config.yaml
n_layer: 14
experts_per_token: 4
activation: "swiglu"
normalize_top_k: true
routed_scale: 2.5
balance_loss: 0.00574
balance_bias: false
router_logit_norm: 2.0
init_std_router: 0.00899
lr_router: 0.00178
tie_embeddings: false
optimizer: "muon_variant"
lr: 0.0107
batch_tokens: 131072
dataset: "wikipedia_en"
Below are experts of layer 10 (counted from 0) of a mixture-of-experts language model. Rows are named router (the router's row for the expert), gate (a neuron's input weights, with its number), up (a neuron's input weights, with its number) and show model dimensions 0-159. Each number is 200 + 40 x the weight over its row's rms, rounded and kept within 0 to 999.
Before each expert's rows: "comes after" lists some tokens at least twice as common just before its tokens as in all text. This comes from a sample of Wikipedia text that the model never trained on. Tokens count by the router's weight.

# expert 51
comes after: "\n", ")", ".", "\"", "\n ", " Episode"
router,265,258,213,160,161,262,136,204,238,158,163,196,224,222,176,224,180,207,187,153,190,218,186,244,194,192,225,184,225,108,259,185,224,229,225,134,226,175,213,228,217,169,157,287,184,165,208,207,164,145,245,207,198,177,196,238,181,185,187,203,185,270,163,280,228,172,153,301,219,197,285,217,231,224,105,182,137,236,134,202,225,185,169,248,227,201,250,196,248,140,231,221,244,270,225,187,162,205,205,262,239,215,214,189,229,139,215,224,253,267,195,189,130,165,220,189,184,183,157,226,196,152,216,151,152,208,285,226,229,228,167,220,216,267,168,253,164,245,194,211,168,163,186,208,256,281,147,121,168,210,215,150,130,130,226,177,197,198,229,121
gate0,216,200,226,179,220,192,234,213,223,148,199,218,236,170,231,204,266,202,205,210,174,77,269,180,212,220,123,214,158,157,207,203,277,251,198,177,178,210,225,272,184,238,190,226,223,195,190,155,242,137,232,265,240,149,200,199,232,211,215,177,239,142,234,146,156,204,180,309,192,213,193,222,152,262,129,146,185,203,210,218,258,292,220,184,202,198,240,238,242,96,175,212,162,202,169,227,173,135,255,244,205,167,207,241,200,154,154,228,156,214,199,206,240,258,138,225,176,90,154,220,212,162,230,239,183,188,154,195,245,234,164,206,221,154,153,186,153,230,130,222,154,158,194,231,194,251,149,218,227,217,205,217,207,269,183,145,262,118,154,222
up0,188,150,179,175,165,213,200,182,220,231,214,220,253,264,209,239,175,178,225,237,285,213,140,141,208,157,247,208,235,211,175,201,173,127,252,104,214,257,197,142,176,214,204,142,236,187,182,222,150,183,179,171,164,175,133,263,240,228,269,248,215,163,152,248,248,195,239,158,243,283,195,220,201,165,184,247,213,206,140,192,168,136,182,181,244,243,120,173,195,237,143,202,249,233,238,136,211,227,137,194,196,151,150,196,171,231,186,167,208,195,193,182,170,140,217,241,251,251,193,145,189,191,181,129,243,180,199,238,124,146,225,223,167,176,256,260,249,238,205,185,218,162,193,179,252,206,191,168,166,161,184,111,225,143,259,300,224,282,228,205

# expert 11
comes after: " University", "\n", " of", " in", "o", " School"
router,171,217,226,214,180,183,137,178,193,201,214,172,172,206,234,235,192,275,191,138,202,180,204,177,227,265,246,175,273,203,304,170,248,193,153,193,157,94,149,184,194,215,239,267,229,175,211,204,183,127,205,273,170,188,155,190,179,220,308,244,262,211,156,267,211,135,221,199,239,255,116,228,269,226,216,252,129,123,204,205,202,159,190,212,194,181,150,189,175,209,207,206,237,200,290,247,250,228,212,238,204,136,182,207,166,253,246,121,212,181,170,196,201,182,231,157,150,233,148,235,221,107,220,176,191,188,253,244,275,217,233,188,258,236,186,213,197,196,142,217,172,236,191,208,175,247,158,176,169,177,208,195,147,153,244,270,215,220,214,156
gate0,234,137,275,216,238,229,208,141,272,213,191,166,200,89,237,237,220,238,212,181,232,152,159,240,227,165,189,238,174,185,128,210,248,161,219,175,181,199,214,228,246,200,204,248,226,206,195,141,251,304,137,206,196,170,184,186,180,204,186,199,252,186,182,178,224,168,275,125,185,254,222,148,139,257,191,196,202,233,168,184,179,212,181,194,242,238,265,216,230,176,156,172,265,177,182,167,209,180,191,168,173,197,179,209,149,204,234,210,135,158,209,205,241,129,144,141,220,214,317,207,222,204,224,203,116,231,215,152,274,157,152,247,210,273,222,156,157,173,139,124,203,176,189,158,171,168,180,188,194,250,169,211,303,172,258,238,219,160,151,223
up0,144,172,136,145,226,151,196,187,249,187,149,189,140,188,243,225,91,154,153,246,266,254,209,266,190,212,218,245,157,213,167,240,218,252,205,203,228,209,164,223,215,189,128,177,162,191,218,199,221,185,233,250,182,209,234,141,224,235,194,264,229,161,223,258,164,237,204,222,163,172,259,184,213,144,241,190,135,167,183,218,181,207,179,211,176,258,233,156,218,253,182,188,234,210,163,212,293,264,260,205,175,164,239,153,237,246,180,204,250,114,260,203,156,223,103,217,149,232,192,181,192,214,182,187,290,190,229,126,143,216,163,251,224,211,201,242,229,151,274,189,197,154,216,169,199,199,193,123,208,133,227,159,162,263,272,206,219,214,203,278

# expert 110
comes after: " |", "|", " -", " –", ";", " World"
router,168,257,236,164,255,312,229,269,243,194,197,195,165,201,210,303,198,173,214,233,262,171,240,233,136,182,221,251,228,166,160,220,195,197,138,219,251,197,179,189,245,203,166,164,297,247,286,231,166,239,260,247,182,237,164,213,191,198,209,247,138,186,244,197,197,231,162,173,212,206,228,265,163,233,224,174,253,192,243,166,183,206,135,163,234,196,168,170,233,201,227,213,220,158,241,247,208,238,255,208,227,205,201,180,228,158,130,130,164,203,147,226,229,246,174,272,133,196,233,238,139,244,223,154,251,198,212,185,169,220,119,169,245,162,188,211,190,171,222,138,112,212,180,263,177,249,161,170,181,179,195,212,186,193,108,205,210,215,300,166
gate0,230,220,174,270,211,228,199,168,173,121,218,119,180,239,184,186,161,211,250,165,165,191,238,212,220,236,203,205,240,102,144,171,149,170,272,187,133,244,245,248,247,191,276,185,154,191,218,206,274,196,218,192,166,160,193,228,158,263,136,222,117,250,155,191,166,213,206,137,198,236,258,135,224,225,204,190,292,245,211,241,179,246,204,240,205,224,263,143,224,188,164,183,170,228,175,172,212,206,160,276,193,247,171,209,211,268,216,173,207,233,171,225,268,126,182,209,214,208,213,204,294,214,208,166,224,212,245,256,141,160,198,128,166,175,216,166,171,256,147,170,236,170,108,231,186,196,215,172,240,125,225,291,185,203,221,170,202,210,190,171
up0,182,190,170,99,236,145,127,156,283,182,216,250,222,197,168,163,263,217,134,265,225,235,164,212,168,186,240,181,205,230,183,207,192,202,159,254,177,126,212,164,145,214,245,242,216,131,161,149,100,167,135,143,209,220,251,209,195,187,232,186,182,159,226,219,216,197,226,215,179,216,135,129,183,195,161,209,181,260,194,169,145,173,196,172,228,195,193,248,234,232,199,130,260,182,113,228,181,157,215,231,149,178,178,208,248,119,196,194,217,223,199,188,163,174,226,228,266,188,223,152,191,192,221,253,158,199,248,167,277,245,191,229,239,247,276,234,286,155,221,211,210,224,182,182,173,195,280,259,268,227,174,227,260,124,207,172,245,198,230,247

# expert 138
comes after: " /", "-", "0", "}", "1", " m"
router,186,148,161,178,124,197,228,175,246,201,198,129,273,221,193,153,177,270,200,237,167,188,140,115,233,182,124,157,206,181,250,184,263,209,244,219,237,250,257,259,150,152,200,225,165,158,203,200,165,121,171,208,191,154,252,194,148,213,216,171,144,261,176,247,171,218,211,275,247,216,221,174,197,154,176,270,187,214,256,171,241,227,276,259,256,164,237,196,168,176,175,185,209,278,226,185,252,207,204,176,171,225,175,193,221,211,237,297,183,145,288,161,177,112,206,136,238,187,174,147,170,202,135,188,185,196,233,178,256,214,190,194,255,230,237,193,232,242,168,185,190,195,225,217,169,216,196,129,278,173,246,229,138,140,206,261,187,191,199,180
gate0,234,228,161,170,296,200,199,235,221,236,166,228,197,148,148,157,258,272,210,178,249,209,230,216,249,205,236,212,247,223,251,214,215,233,172,201,186,265,233,165,217,159,231,224,214,184,104,208,156,203,188,152,152,242,201,189,205,170,228,190,167,119,170,198,158,139,244,118,112,130,268,258,200,247,168,141,138,171,275,136,244,123,178,182,207,198,255,237,210,226,244,227,188,123,165,171,182,187,156,258,191,230,225,256,263,177,228,246,191,151,181,168,227,235,237,179,132,194,167,193,240,202,205,184,193,208,210,242,192,229,190,180,217,144,193,182,236,241,179,142,178,289,210,174,240,186,145,162,233,207,301,273,189,150,238,180,219,216,157,201
up0,201,165,153,198,312,216,167,142,251,183,192,186,236,186,122,192,226,235,144,247,248,163,252,223,156,169,232,205,228,201,284,237,216,247,186,239,145,226,174,142,221,142,253,255,266,146,152,206,233,215,170,255,162,278,175,181,176,187,181,244,164,151,139,172,161,180,211,133,192,177,365,193,237,176,157,163,138,153,235,173,207,156,150,144,196,179,254,244,231,211,223,218,193,144,133,150,186,245,177,170,154,180,161,198,251,189,200,207,233,210,166,182,242,264,260,219,165,207,202,188,205,238,128,188,192,118,229,208,124,181,209,239,208,168,198,237,240,228,207,148,230,229,213,207,245,173,191,197,201,163,230,256,205,203,242,237,229,208,187,210

# expert 157
comes after: " |", " (", "-", ",", ".", ":"
router,204,199,153,183,281,178,234,269,175,298,188,227,249,140,194,209,194,212,261,238,177,278,275,202,169,153,244,163,152,245,190,178,193,183,244,188,190,231,195,184,226,165,191,163,195,202,211,268,267,209,193,133,228,113,202,182,131,262,206,154,169,184,176,255,178,208,155,177,205,138,210,207,187,224,172,161,241,174,176,161,198,190,201,193,187,262,162,171,215,216,216,121,149,258,156,270,197,154,208,123,240,237,246,239,150,178,178,254,144,191,156,218,158,245,194,125,274,249,271,178,268,229,211,124,157,212,133,228,224,169,252,216,169,152,211,165,174,150,199,202,252,274,213,143,185,247,198,234,165,251,207,156,214,161,154,213,173,190,243,218
gate0,215,179,144,140,186,213,232,146,235,263,219,125,237,184,103,159,192,146,145,251,137,136,231,210,193,213,191,216,192,199,173,145,192,187,220,193,170,235,273,194,127,209,230,156,188,165,205,202,185,226,179,244,307,144,193,244,139,203,183,195,226,225,137,215,154,185,183,132,301,216,174,221,210,179,194,130,171,249,257,199,156,202,243,217,291,206,232,158,252,207,209,209,211,162,154,205,255,257,230,136,179,188,217,217,252,224,229,162,219,195,196,215,266,265,200,208,252,224,217,157,215,284,137,209,277,295,192,237,197,282,211,183,177,206,224,215,209,220,158,167,175,170,168,137,180,142,242,163,195,179,138,234,171,250,225,227,168,198,192,235
up0,233,206,151,185,249,264,239,203,257,278,240,201,322,171,270,175,209,238,188,238,178,234,221,161,239,192,194,202,240,192,248,252,248,202,189,206,194,202,182,204,100,160,243,201,223,153,193,142,150,133,248,240,195,191,89,231,224,203,170,226,110,199,162,148,181,201,208,211,259,136,182,225,241,174,195,175,213,123,162,200,231,145,200,233,199,160,156,238,134,239,220,191,211,165,150,239,194,220,199,170,187,211,201,157,233,187,210,186,236,147,214,202,171,259,208,235,166,178,200,234,255,287,170,185,166,252,224,158,257,185,233,102,243,248,247,185,216,234,215,132,145,175,184,198,162,204,256,181,158,238,143,216,254,247,175,137,168,221,222,269

# expert 153
comes after: "  ", "=", " %", "\n\n", " Votes", "%"
router,219,190,133,199,221,184,186,200,225,138,186,161,280,215,128,189,131,202,223,216,235,210,155,223,222,216,162,123,288,244,219,171,216,255,188,148,253,166,164,222,227,233,149,270,107,223,153,146,171,174,235,282,194,131,144,225,228,155,228,232,224,151,146,186,225,174,179,163,232,235,282,252,151,215,205,270,196,217,191,148,152,152,256,188,262,149,225,225,160,164,177,185,211,162,233,164,212,278,271,176,166,178,234,238,230,286,219,216,191,223,201,252,179,164,203,239,208,140,175,178,181,251,152,190,208,211,271,195,258,245,139,247,147,144,162,211,205,214,214,187,152,257,168,203,198,213,254,160,203,163,224,245,151,209,218,163,188,225,258,171
gate0,194,157,177,257,283,248,225,187,251,192,201,239,189,226,168,162,166,203,166,163,155,195,165,236,258,168,253,253,237,176,204,102,199,191,167,183,216,136,216,201,151,175,188,203,229,219,241,153,215,173,144,189,165,200,146,195,199,250,209,205,167,245,210,223,245,181,191,255,211,211,230,226,217,107,148,179,193,224,159,304,237,276,183,186,65,297,209,154,228,202,210,192,197,206,187,196,229,230,212,222,158,241,202,160,152,217,241,167,246,215,219,109,249,193,231,181,198,150,214,149,200,218,175,137,203,216,217,250,192,253,182,237,192,213,226,243,252,213,318,203,208,170,218,201,259,211,224,193,171,221,191,91,238,154,216,85,215,180,172,175
up0,204,199,187,182,276,229,177,172,259,178,173,178,172,252,155,197,168,175,120,199,201,201,251,200,265,216,231,203,204,184,226,166,160,261,240,203,254,239,143,192,206,214,145,200,211,164,168,213,213,171,169,171,163,208,162,211,184,184,248,187,244,191,163,255,182,196,99,230,185,210,184,150,219,155,205,250,195,191,202,233,260,307,152,170,148,240,118,195,230,180,283,183,202,161,199,155,254,216,198,247,189,203,120,155,255,230,262,150,255,182,200,260,246,233,262,185,245,110,182,162,246,174,161,136,198,275,145,310,216,275,211,241,199,175,195,172,186,171,254,197,181,226,181,209,253,239,199,219,182,226,195,170,222,191,162,105,244,146,165,141

# expert 4
comes after: " the", " of", " a", " to", "W", " and"
router,199,160,140,231,229,150,141,198,186,183,253,232,210,218,162,141,147,239,152,165,120,191,158,172,234,238,238,129,209,203,246,200,223,196,294,135,227,227,270,213,181,183,153,248,171,182,134,175,205,167,197,233,204,165,217,161,186,250,238,192,189,227,197,242,179,172,261,179,213,259,133,116,255,178,196,251,222,134,187,202,245,153,231,225,247,113,158,171,163,224,154,211,204,236,221,212,227,210,142,232,152,154,161,174,270,195,240,216,202,140,274,203,169,209,258,132,241,171,150,174,249,124,202,212,147,190,219,251,222,250,266,193,176,256,279,230,236,243,194,115,202,159,272,195,157,190,253,147,227,196,224,182,178,209,212,215,249,227,197,216
gate0,214,171,248,207,158,223,276,235,208,189,240,152,201,265,302,223,269,163,173,221,265,156,147,231,161,153,132,190,197,193,241,206,132,151,207,220,206,261,195,188,154,210,143,240,201,172,174,134,241,181,273,213,218,209,184,159,198,303,178,176,228,149,205,152,215,205,211,199,214,290,228,192,181,202,104,250,166,261,206,153,160,174,130,170,216,186,247,230,189,189,124,209,145,251,165,218,157,141,229,218,229,179,203,244,211,194,237,206,147,193,215,172,267,260,178,187,166,253,268,185,156,150,253,259,187,230,161,200,298,153,182,193,160,201,155,197,192,200,167,161,218,174,249,197,175,226,204,229,283,241,163,214,225,141,151,243,219,216,164,220
up0,186,250,290,259,170,209,234,181,171,186,127,136,204,243,179,189,269,136,198,259,179,170,175,169,135,173,181,272,198,204,209,165,213,152,197,169,199,282,190,200,143,275,222,159,174,282,273,189,186,131,207,149,204,193,98,170,229,271,248,226,249,195,231,282,154,181,285,179,165,205,206,216,204,220,98,252,196,223,269,180,173,170,176,162,153,261,262,233,194,229,193,153,215,260,253,150,202,175,181,234,221,227,156,235,210,227,178,120,185,252,196,205,210,238,258,223,228,206,168,140,169,189,241,206,214,218,174,204,216,207,157,148,204,168,206,164,195,209,173,162,188,153,242,243,145,148,199,208,264,186,232,275,210,142,209,221,204,223,177,211

# expert 62
comes after: " the", " |", " football", " (", " college", ":"
router,174,195,218,198,231,222,210,233,125,215,128,254,224,109,222,191,227,190,182,185,202,275,262,200,206,178,224,260,133,164,181,156,165,208,179,300,197,226,193,217,220,248,224,102,180,191,280,248,280,197,148,178,218,212,215,143,202,287,167,201,161,129,184,189,205,265,128,137,208,158,269,199,208,197,249,131,215,160,192,100,173,253,163,240,190,201,217,207,230,230,227,210,207,197,166,211,211,208,262,136,189,207,140,158,161,150,177,239,199,268,195,249,226,211,205,214,174,254,280,236,224,213,144,162,231,201,135,188,175,200,187,133,153,132,198,144,252,209,238,207,248,259,240,170,200,219,228,229,188,206,217,224,173,200,225,153,197,246,264,164
gate0,177,189,185,259,105,157,113,217,236,209,136,193,228,193,191,173,169,224,193,250,171,193,217,181,172,183,180,211,232,189,251,225,190,276,216,195,175,195,233,261,162,106,268,257,146,190,197,158,243,215,165,257,221,183,260,164,207,175,137,168,229,245,196,198,243,235,195,220,190,222,236,241,250,236,232,163,210,201,225,184,163,172,225,154,182,143,232,126,181,173,197,241,143,185,229,180,188,230,231,218,219,214,199,164,193,233,246,277,198,257,220,268,177,208,192,191,176,258,141,179,236,204,243,179,181,187,200,80,235,226,159,229,231,240,149,150,280,171,248,253,171,210,248,153,151,257,231,176,100,177,212,140,247,128,149,102,238,188,170,202
up0,177,223,192,137,215,193,228,206,175,231,223,211,176,186,157,237,157,162,167,202,174,180,187,207,244,167,222,224,206,236,136,233,191,198,217,165,224,228,192,159,164,262,188,170,233,212,224,332,197,165,222,223,201,223,124,157,219,161,249,209,212,139,188,185,271,191,169,193,165,209,195,243,178,98,168,229,188,192,246,231,249,220,213,192,198,232,129,273,230,159,219,266,190,252,233,239,152,138,170,172,185,177,142,195,193,225,185,146,230,204,163,193,283,213,194,252,186,181,243,90,189,159,183,168,189,234,258,267,232,233,233,159,179,244,201,269,103,247,104,173,117,189,265,211,244,133,196,247,235,276,212,184,166,244,249,216,177,240,211,154

# expert 141
comes after: "-", " 0", " 2", " 1", " 6", " 3"
router,151,166,218,145,198,225,198,187,206,192,205,134,223,157,187,268,175,163,262,230,192,193,133,276,272,168,180,164,147,212,195,135,198,222,239,204,233,227,199,123,168,171,257,202,230,146,205,225,147,238,226,164,172,154,205,275,198,158,212,170,141,266,282,207,232,207,162,173,229,185,170,211,260,204,239,204,187,208,186,159,216,232,248,155,227,215,233,191,204,272,233,165,172,202,218,242,262,176,159,213,233,204,183,187,285,174,176,246,185,219,157,218,206,145,261,185,264,199,267,216,209,257,236,173,138,189,201,202,209,207,211,253,245,136,169,191,164,128,198,247,126,211,277,161,269,249,127,219,135,120,147,166,178,152,160,136,262,207,260,186
gate0,176,175,253,164,190,145,160,149,178,206,165,151,137,150,156,198,274,207,159,214,260,245,120,150,224,188,243,248,164,201,268,214,226,111,144,237,156,287,213,230,210,279,189,187,239,257,178,253,233,217,251,204,191,236,245,228,234,198,288,200,182,134,187,118,214,259,191,215,200,236,224,187,197,234,191,256,217,251,168,144,222,277,183,255,160,207,114,165,248,224,211,245,196,202,252,181,172,196,185,137,198,224,134,247,219,166,233,160,241,207,182,233,212,199,160,213,215,185,221,200,220,172,229,188,237,132,185,177,183,174,191,163,251,194,216,178,153,181,86,232,252,122,253,213,242,171,204,192,180,227,169,179,152,209,211,196,141,250,129,229
up0,252,294,85,219,152,221,267,224,161,178,191,245,193,250,212,164,203,293,220,142,139,202,255,244,124,232,228,224,271,203,172,146,225,223,261,186,229,141,190,183,194,184,201,179,99,178,184,142,205,190,235,146,169,168,180,180,159,220,158,164,202,236,262,271,187,179,171,193,252,174,129,206,261,207,228,235,217,164,272,223,188,201,179,198,233,190,228,198,196,221,128,195,239,243,202,162,241,208,243,222,135,197,197,208,112,220,229,238,113,150,171,221,214,211,243,189,237,176,192,211,176,232,130,172,154,284,204,232,202,184,238,221,143,193,196,198,255,190,252,180,234,183,193,232,203,210,179,188,232,124,239,222,211,154,107,203,260,249,193,172

# expert 94
comes after: " (", "\n\n", " \"", " the", "=", " and"
router,174,180,127,259,221,136,189,251,194,199,233,227,191,219,229,188,134,166,217,177,177,217,209,158,258,218,148,162,162,147,200,209,138,183,268,210,149,224,278,258,172,156,245,187,246,116,230,216,287,221,173,170,198,166,268,119,219,262,237,168,168,236,201,237,191,218,229,195,156,270,211,215,244,209,200,198,221,186,192,175,194,220,207,207,203,170,218,246,165,222,202,207,133,235,205,178,214,101,182,161,183,151,231,241,172,165,214,302,224,158,261,157,182,193,226,179,264,216,208,201,220,237,152,163,210,151,110,177,246,198,280,146,210,179,276,167,220,222,206,178,203,213,228,97,156,148,244,243,233,223,140,163,234,166,181,280,173,213,166,259
gate0,249,237,217,123,112,221,191,113,189,223,136,188,169,165,194,226,237,286,201,191,232,237,177,191,153,235,193,185,198,93,175,169,251,213,257,235,174,218,232,222,161,208,227,235,179,209,139,143,255,226,211,177,85,251,264,226,186,186,194,204,233,188,189,220,279,142,105,222,189,212,190,209,156,246,231,190,233,193,232,194,163,196,209,128,228,204,212,225,190,212,159,225,276,231,225,266,287,121,116,264,217,132,207,213,206,215,153,244,145,207,208,138,157,190,243,140,230,248,173,245,173,223,209,162,176,175,176,257,230,184,213,167,216,196,212,228,229,278,248,235,163,178,239,193,211,161,235,208,216,126,253,213,236,182,182,175,198,192,173,163
up0,212,251,234,154,210,204,187,163,255,160,166,233,259,130,107,196,263,189,171,198,186,164,225,213,235,186,256,226,185,213,152,186,220,255,137,258,178,197,222,152,115,203,214,193,246,150,224,274,219,167,164,177,149,216,166,205,202,205,284,236,203,128,267,223,218,151,242,194,229,246,209,164,223,203,184,205,191,177,238,132,157,256,190,211,151,255,163,202,151,209,263,222,217,223,230,172,138,183,188,197,255,227,260,195,223,216,224,209,250,189,206,228,159,207,182,162,253,167,211,69,220,196,195,185,193,156,66,191,243,186,166,146,266,144,191,217,124,224,144,194,189,207,248,210,242,202,217,173,151,253,211,196,164,240,273,226,257,219,245,153

# expert 33
comes after: "°", "-", "(", " ·", "C", "S"
router,154,157,239,184,192,260,238,223,231,212,176,200,162,163,236,239,245,249,182,276,138,201,203,158,182,152,164,210,167,323,96,200,117,215,175,225,143,195,138,237,271,186,163,209,211,167,208,186,146,251,235,186,243,211,213,246,214,154,270,231,233,200,200,210,213,186,168,226,148,152,243,246,143,278,217,154,245,238,180,219,159,228,194,196,143,191,119,212,226,215,197,230,133,185,171,175,147,260,172,161,231,227,277,190,137,201,229,223,168,166,199,205,180,244,128,208,127,270,263,200,221,248,242,128,173,202,150,195,242,169,178,267,227,155,158,146,162,164,241,168,182,202,207,212,217,246,221,248,185,262,224,174,195,217,153,230,205,175,238,238
gate0,228,101,261,219,230,202,265,162,154,188,171,198,231,163,180,263,149,243,222,149,187,292,145,208,209,274,218,237,220,174,178,232,215,225,275,162,220,157,209,244,177,154,191,152,202,166,219,154,198,167,203,213,160,150,219,192,230,232,199,206,259,97,220,201,204,247,205,229,234,248,157,193,196,195,180,282,188,176,167,123,274,232,234,145,198,216,176,181,240,169,215,199,230,185,179,160,206,226,205,294,251,147,197,108,182,196,186,217,283,181,194,198,185,201,204,170,234,239,174,252,151,195,163,183,170,205,181,175,268,210,268,139,183,167,209,186,120,188,141,236,172,177,243,101,213,258,210,210,187,217,243,106,178,155,174,151,276,232,219,219
up0,152,198,210,210,189,166,255,179,186,210,106,253,261,155,198,202,246,161,198,158,237,255,254,147,170,150,158,227,152,272,133,212,262,236,218,134,270,169,230,170,167,156,225,189,184,191,233,238,185,181,167,161,203,199,235,223,310,212,194,206,184,190,148,120,175,244,220,217,146,234,126,200,215,220,125,235,266,226,185,266,176,179,217,194,216,140,147,221,252,205,127,195,235,195,170,187,248,176,213,262,141,197,199,201,237,159,149,284,195,186,271,202,231,287,194,176,173,213,175,234,188,170,89,181,189,232,218,205,151,196,205,186,166,254,244,253,170,238,261,223,242,198,130,234,206,177,162,174,261,196,251,204,165,164,146,234,213,228,191,208

# expert 1
comes after: " to", " and", " was", " be", "ly", " is"
router,145,102,142,185,195,137,149,202,182,151,233,268,227,200,187,133,150,211,182,175,136,182,172,132,207,200,197,211,200,141,200,186,192,168,279,184,189,230,228,253,148,160,194,230,259,152,237,203,226,230,167,231,236,175,226,171,192,230,250,188,183,269,110,239,142,222,235,213,197,240,142,169,207,156,192,213,194,207,184,190,215,205,205,238,258,148,224,210,201,218,162,249,205,269,175,201,208,252,176,267,173,144,172,210,182,196,282,263,270,149,278,124,182,175,231,169,247,158,162,135,236,125,174,272,218,183,124,197,230,224,252,153,221,259,296,228,251,196,165,190,213,162,210,184,154,167,235,175,226,160,208,216,174,184,192,272,234,165,185,258
gate0,239,175,107,191,176,208,167,221,213,161,209,218,213,195,184,263,184,231,212,153,249,219,182,213,181,170,234,270,272,169,164,219,159,162,210,239,206,185,206,195,211,189,214,96,190,253,220,180,246,243,233,223,134,170,175,130,158,297,205,238,244,126,197,168,248,171,231,247,188,216,237,192,238,206,265,240,244,173,265,130,112,184,183,232,212,192,218,202,225,215,199,226,91,237,186,179,178,179,206,224,169,241,213,210,183,194,160,208,246,183,185,137,231,235,168,250,166,183,196,164,185,229,202,197,146,150,239,218,233,164,121,190,215,210,185,280,234,225,237,156,281,170,155,200,144,233,246,172,70,241,154,238,188,216,246,267,241,252,210,134
up0,169,173,179,290,209,213,152,298,245,183,177,221,103,231,225,190,186,141,139,217,240,220,140,224,153,210,229,255,306,205,219,217,167,194,275,188,240,190,188,164,199,187,203,257,191,251,204,128,252,213,237,183,166,187,179,167,144,233,220,168,202,212,198,142,198,176,214,175,184,191,100,223,223,246,221,231,211,210,265,148,213,137,180,211,259,181,163,247,195,198,233,160,223,180,180,139,203,197,233,191,250,160,237,220,207,183,119,163,166,194,200,233,164,180,191,268,184,143,268,96,147,206,270,154,242,174,245,257,154,247,123,237,261,204,211,239,214,181,209,160,197,257,197,245,163,169,209,231,113,240,214,242,213,197,217,158,242,179,161,208

# expert 75
comes after: " |", "|", " No", ";", "\n\n", " votes"
router,281,220,214,204,214,233,241,252,259,182,181,182,210,168,190,246,217,145,264,276,231,191,266,235,153,168,274,174,233,220,201,159,189,226,183,193,170,215,203,271,161,223,187,213,165,227,197,214,141,143,286,222,185,174,138,208,227,166,175,232,144,242,277,131,190,132,168,214,207,147,201,208,120,247,254,186,278,286,221,147,192,252,161,156,197,270,196,226,251,192,236,169,187,210,121,265,198,253,244,165,233,142,191,186,164,208,200,171,171,224,223,204,239,247,168,197,148,230,223,254,220,136,159,214,205,178,197,190,120,198,109,254,205,164,171,170,210,197,238,206,189,255,210,260,159,158,160,158,130,192,169,150,141,220,147,214,179,200,249,199
gate0,303,139,187,237,180,200,192,195,218,214,228,201,163,235,188,227,239,204,191,164,128,207,223,247,331,253,147,213,227,191,199,180,245,214,209,129,161,238,194,180,255,164,98,194,154,238,193,164,234,223,223,223,197,218,166,124,187,197,187,156,187,99,193,168,178,149,160,185,268,265,194,144,208,244,218,190,213,231,274,222,175,145,187,166,259,187,193,194,178,176,191,231,228,244,196,221,180,206,227,211,215,222,185,217,284,176,208,135,174,178,143,167,212,190,202,154,166,252,153,181,198,216,172,129,253,254,185,223,175,286,196,190,159,173,244,185,238,217,191,104,307,227,164,190,217,177,256,171,275,148,160,154,148,183,229,162,253,222,169,202
up0,189,183,141,182,113,206,211,195,122,226,223,215,197,227,181,211,170,252,223,211,254,191,187,154,246,144,220,215,171,232,256,183,123,262,231,226,122,188,186,233,157,198,255,252,186,173,191,220,151,215,237,220,236,251,220,219,173,183,160,190,242,181,176,160,269,248,171,267,202,204,162,195,204,204,215,241,216,166,217,254,181,160,156,258,238,218,165,184,197,238,208,161,181,108,154,190,185,159,228,214,247,188,194,164,156,241,207,156,211,229,216,213,261,124,266,207,231,100,202,291,201,168,220,168,188,253,184,184,321,242,226,266,192,228,229,263,194,123,181,271,115,165,222,181,234,305,150,191,175,229,186,221,213,167,179,170,222,185,132,218

# expert 167
comes after: " the", " and", " an", " of", " a", " des"
router,156,144,134,216,203,142,171,214,193,206,217,238,235,197,183,114,161,239,153,170,164,206,138,182,248,231,167,157,224,256,235,228,223,191,319,183,253,230,242,212,149,137,180,229,185,128,157,196,213,162,167,233,221,154,222,158,187,258,220,181,228,249,192,222,207,244,214,284,193,262,158,149,265,111,131,247,207,158,206,149,201,196,238,207,232,130,187,221,164,216,136,212,242,220,145,156,223,211,173,252,161,149,211,167,228,197,255,225,211,162,277,173,155,184,256,139,210,216,135,180,242,157,165,165,186,142,158,230,224,212,253,163,198,236,275,226,240,233,153,186,196,166,257,213,153,177,263,172,231,156,174,171,213,173,227,254,247,250,172,191
gate0,303,266,241,111,223,205,232,143,224,239,173,168,148,190,222,98,219,188,187,214,166,248,174,163,154,235,177,209,169,196,184,193,180,244,226,212,194,170,222,150,165,178,209,207,184,148,141,168,240,261,197,181,262,165,205,175,151,232,237,120,179,280,227,208,189,135,184,163,235,216,232,138,220,198,176,153,207,130,255,189,257,245,195,240,202,142,308,212,184,276,229,187,228,193,176,201,176,263,172,187,244,208,251,300,194,252,199,174,187,187,268,224,178,189,195,212,212,245,190,159,154,218,161,168,217,138,209,140,184,192,230,216,180,172,192,219,214,206,244,285,153,279,193,191,197,165,186,242,186,227,260,240,162,142,178,271,201,143,241,134
up0,211,331,206,273,240,208,176,209,145,189,248,198,200,241,227,206,201,219,196,171,173,205,280,164,186,188,173,206,191,177,185,212,207,206,176,134,252,190,204,205,205,189,225,192,189,187,234,222,144,229,181,217,97,239,181,202,243,220,217,194,168,154,300,281,212,248,154,180,241,193,162,169,219,242,242,168,261,207,172,261,193,96,218,201,195,233,187,171,187,190,191,210,148,214,179,198,176,121,155,125,198,188,206,236,244,153,150,217,211,209,247,229,189,239,212,201,142,218,262,191,253,228,234,194,191,226,145,139,129,174,197,271,149,162,180,206,205,202,197,210,196,178,154,180,243,187,109,192,198,174,147,283,306,284,248,111,226,158,142,220